Experts of a small language model: vocabulary 36430, 1209M tokens.
Below are experts of layer 2 (counted from 0) of a mixture-of-experts language model. Rows are named router (the router's row for the expert) and show model dimensions 336-447. Each number is 200 + 40 x the weight over its row's rms, rounded and kept within 0 to 999.
After each expert's rows: "comes after" lists some tokens at least twice as common just before its tokens as in all text. This comes from a sample of Wikipedia text that the model never trained on. Tokens count by the router's weight.

# expert 17
router,199,163,200,240,166,164,272,196,127,136,233,186,176,167,223,163,192,140,146,187,231,202,208,214,239,154,226,223,198,254,197,288,199,224,181,217,241,196,196,174,171,200,126,217,210,163,196,207,191,217,155,224,261,175,202,207,177,152,199,163,208,168,232,248,204,190,291,272,170,114,201,175,132,156,257,242,181,239,213,162,278,224,200,198,227,203,217,249,218,158,231,246,176,177,81,200,179,210,153,193,232,168,208,159,267,213,248,205,163,192,70,225
comes after: " the", " to", " was", " and", " were", " is"

# expert 18
router,190,163,234,208,129,241,164,249,85,164,244,149,182,128,233,189,184,268,139,237,240,159,248,177,195,230,223,216,207,271,203,235,219,215,234,149,271,186,165,147,223,253,117,162,152,219,117,195,228,248,137,229,248,167,201,220,183,218,170,200,241,259,237,220,223,259,111,206,275,223,224,196,200,165,234,220,213,113,122,210,162,260,213,227,208,174,199,246,221,220,233,212,269,225,258,271,209,215,162,254,182,131,170,138,272,203,281,224,206,231,266,254
comes after: " the", " of", " with", " for", " his", " as"

# expert 2
router,207,193,186,149,186,169,196,223,229,204,212,272,214,152,181,164,178,186,239,163,246,210,199,191,227,165,186,134,178,188,178,210,172,239,222,240,199,178,180,256,212,279,213,140,143,168,233,171,160,132,176,219,190,181,170,141,203,258,167,213,102,159,201,189,191,207,224,291,270,121,185,205,174,228,182,223,176,267,236,148,201,242,225,251,296,153,218,172,168,237,159,272,203,180,226,261,161,238,187,228,156,180,189,203,116,117,155,200,249,240,150,214
comes after: "\n", " |", ".", " =", "s.", " =="

# expert 31
router,221,199,234,186,271,170,208,177,214,167,234,195,218,169,204,194,130,225,209,125,209,220,215,214,219,230,139,141,236,187,193,192,215,193,147,249,130,200,243,195,183,200,186,218,147,171,195,244,240,149,231,177,156,169,167,231,183,193,146,198,174,252,170,186,168,180,248,137,217,202,224,177,185,237,198,109,130,209,207,158,102,171,260,177,171,143,194,156,217,182,220,238,232,135,162,211,198,245,239,139,158,269,183,249,241,204,175,130,244,227,171,177
comes after: " |", "|", " such", " /", ":", " 1,"

# expert 27
router,193,195,203,185,244,168,142,253,229,260,200,219,229,183,124,246,250,195,222,162,126,178,224,173,173,204,188,264,201,141,219,154,203,235,230,165,191,207,181,193,187,191,263,173,156,174,210,157,171,101,261,257,109,248,242,199,265,169,218,173,210,156,201,173,175,89,177,204,218,265,142,152,224,228,203,176,242,179,230,208,200,178,160,185,249,234,192,155,148,236,224,134,219,243,256,192,201,202,191,204,196,154,138,277,164,171,125,214,238,240,160,179
comes after: " |", " ", " in", "-", " 0", " the"

# expert 19
router,186,75,225,212,281,214,143,296,218,247,253,198,209,165,167,249,258,279,184,237,120,178,233,263,128,272,156,243,151,187,194,168,267,237,180,150,135,157,147,149,179,194,248,196,207,139,196,207,152,193,167,223,260,186,229,201,228,159,184,200,247,221,261,244,193,169,198,188,166,163,127,190,147,217,203,202,154,178,208,195,143,283,159,145,124,219,184,151,172,187,210,205,184,186,198,190,245,210,144,204,212,226,254,245,165,166,191,265,197,192,283,234
comes after: "\n", " of", "|", " in", " is", " with"

# expert 13
router,273,246,253,163,213,233,166,241,186,215,264,212,224,225,237,187,198,210,193,213,219,219,198,213,235,171,203,163,183,176,159,184,250,167,192,191,167,194,175,129,196,154,217,209,148,185,214,253,145,180,165,260,217,247,194,216,230,182,175,122,195,246,204,245,198,197,136,233,190,161,160,288,261,193,216,201,182,260,209,211,145,271,255,232,205,167,208,157,172,183,145,128,237,165,230,208,192,163,181,104,174,131,222,138,207,257,169,190,194,182,187,205
comes after: " |", ",", ";", "),", "s,", ":"

# expert 26
router,259,234,149,225,243,195,190,201,204,168,219,242,217,232,219,189,121,227,241,175,186,214,195,180,285,135,176,215,135,228,204,150,135,237,194,255,163,180,243,217,187,213,150,254,228,199,181,260,210,175,183,212,258,184,221,186,199,143,107,107,190,155,251,203,224,253,190,218,227,149,235,117,226,211,266,233,219,262,161,187,185,185,179,121,211,206,165,206,119,240,212,181,160,240,154,177,197,174,132,113,195,246,187,196,221,158,274,275,131,292,207,221
comes after: " |", " which", " he", " who", " it", " It"

# expert 16
router,148,204,227,227,253,170,212,189,139,207,271,174,220,147,185,195,221,221,300,195,249,235,260,241,228,232,183,194,227,244,213,216,233,290,185,181,214,200,240,188,234,280,190,237,139,234,170,211,237,186,301,197,188,210,128,271,166,226,194,112,153,216,182,249,168,158,211,166,205,128,201,124,169,192,201,210,185,204,220,194,156,261,275,196,121,229,209,227,161,198,185,170,213,178,180,264,238,158,191,155,224,166,103,199,194,187,119,224,142,210,243,193
comes after: " the", " a", " The", "The", " an", "'s"

# expert 24
router,317,196,195,144,188,174,183,221,264,144,218,228,277,268,145,140,231,216,223,203,202,212,207,216,171,285,200,219,220,160,208,116,164,234,230,210,208,159,169,194,220,176,241,195,243,163,236,148,264,116,219,223,188,175,221,185,205,198,189,191,214,216,191,233,220,138,212,244,231,184,226,199,189,173,166,265,208,170,199,226,168,182,142,256,193,145,180,118,174,182,206,230,265,216,206,231,192,161,231,184,198,172,264,194,160,188,167,185,222,211,97,225
comes after: " |", "==", "===", " ==", " =", "-"

# expert 7
router,215,176,150,229,191,166,107,222,205,237,241,244,245,207,162,191,255,222,129,144,187,196,223,185,163,233,177,200,217,103,203,168,219,216,209,180,216,104,172,228,209,188,300,130,190,200,246,182,219,144,214,235,193,212,283,110,298,239,181,264,214,206,195,220,200,109,249,158,131,282,159,162,214,204,169,215,113,278,198,286,147,168,221,142,175,203,183,119,189,159,220,167,192,186,179,184,194,100,89,172,236,248,255,260,177,170,146,257,185,219,250,202
comes after: "\n", " ", "-", " 0", " 1", " 2"

# expert 14
router,168,151,224,169,199,189,219,279,177,170,224,254,246,155,102,221,256,197,213,156,143,182,193,198,204,233,260,221,256,279,201,194,210,202,192,159,287,214,196,212,211,167,226,178,201,117,251,198,215,234,238,196,215,239,243,218,201,193,174,191,245,227,197,224,200,161,205,203,193,109,217,178,236,195,268,174,183,228,259,151,125,244,232,223,212,234,194,209,219,190,213,222,270,211,238,196,168,225,113,216,285,267,174,210,179,238,122,222,101,192,288,200
comes after: "\n", "-", " (", " of", " \"", " "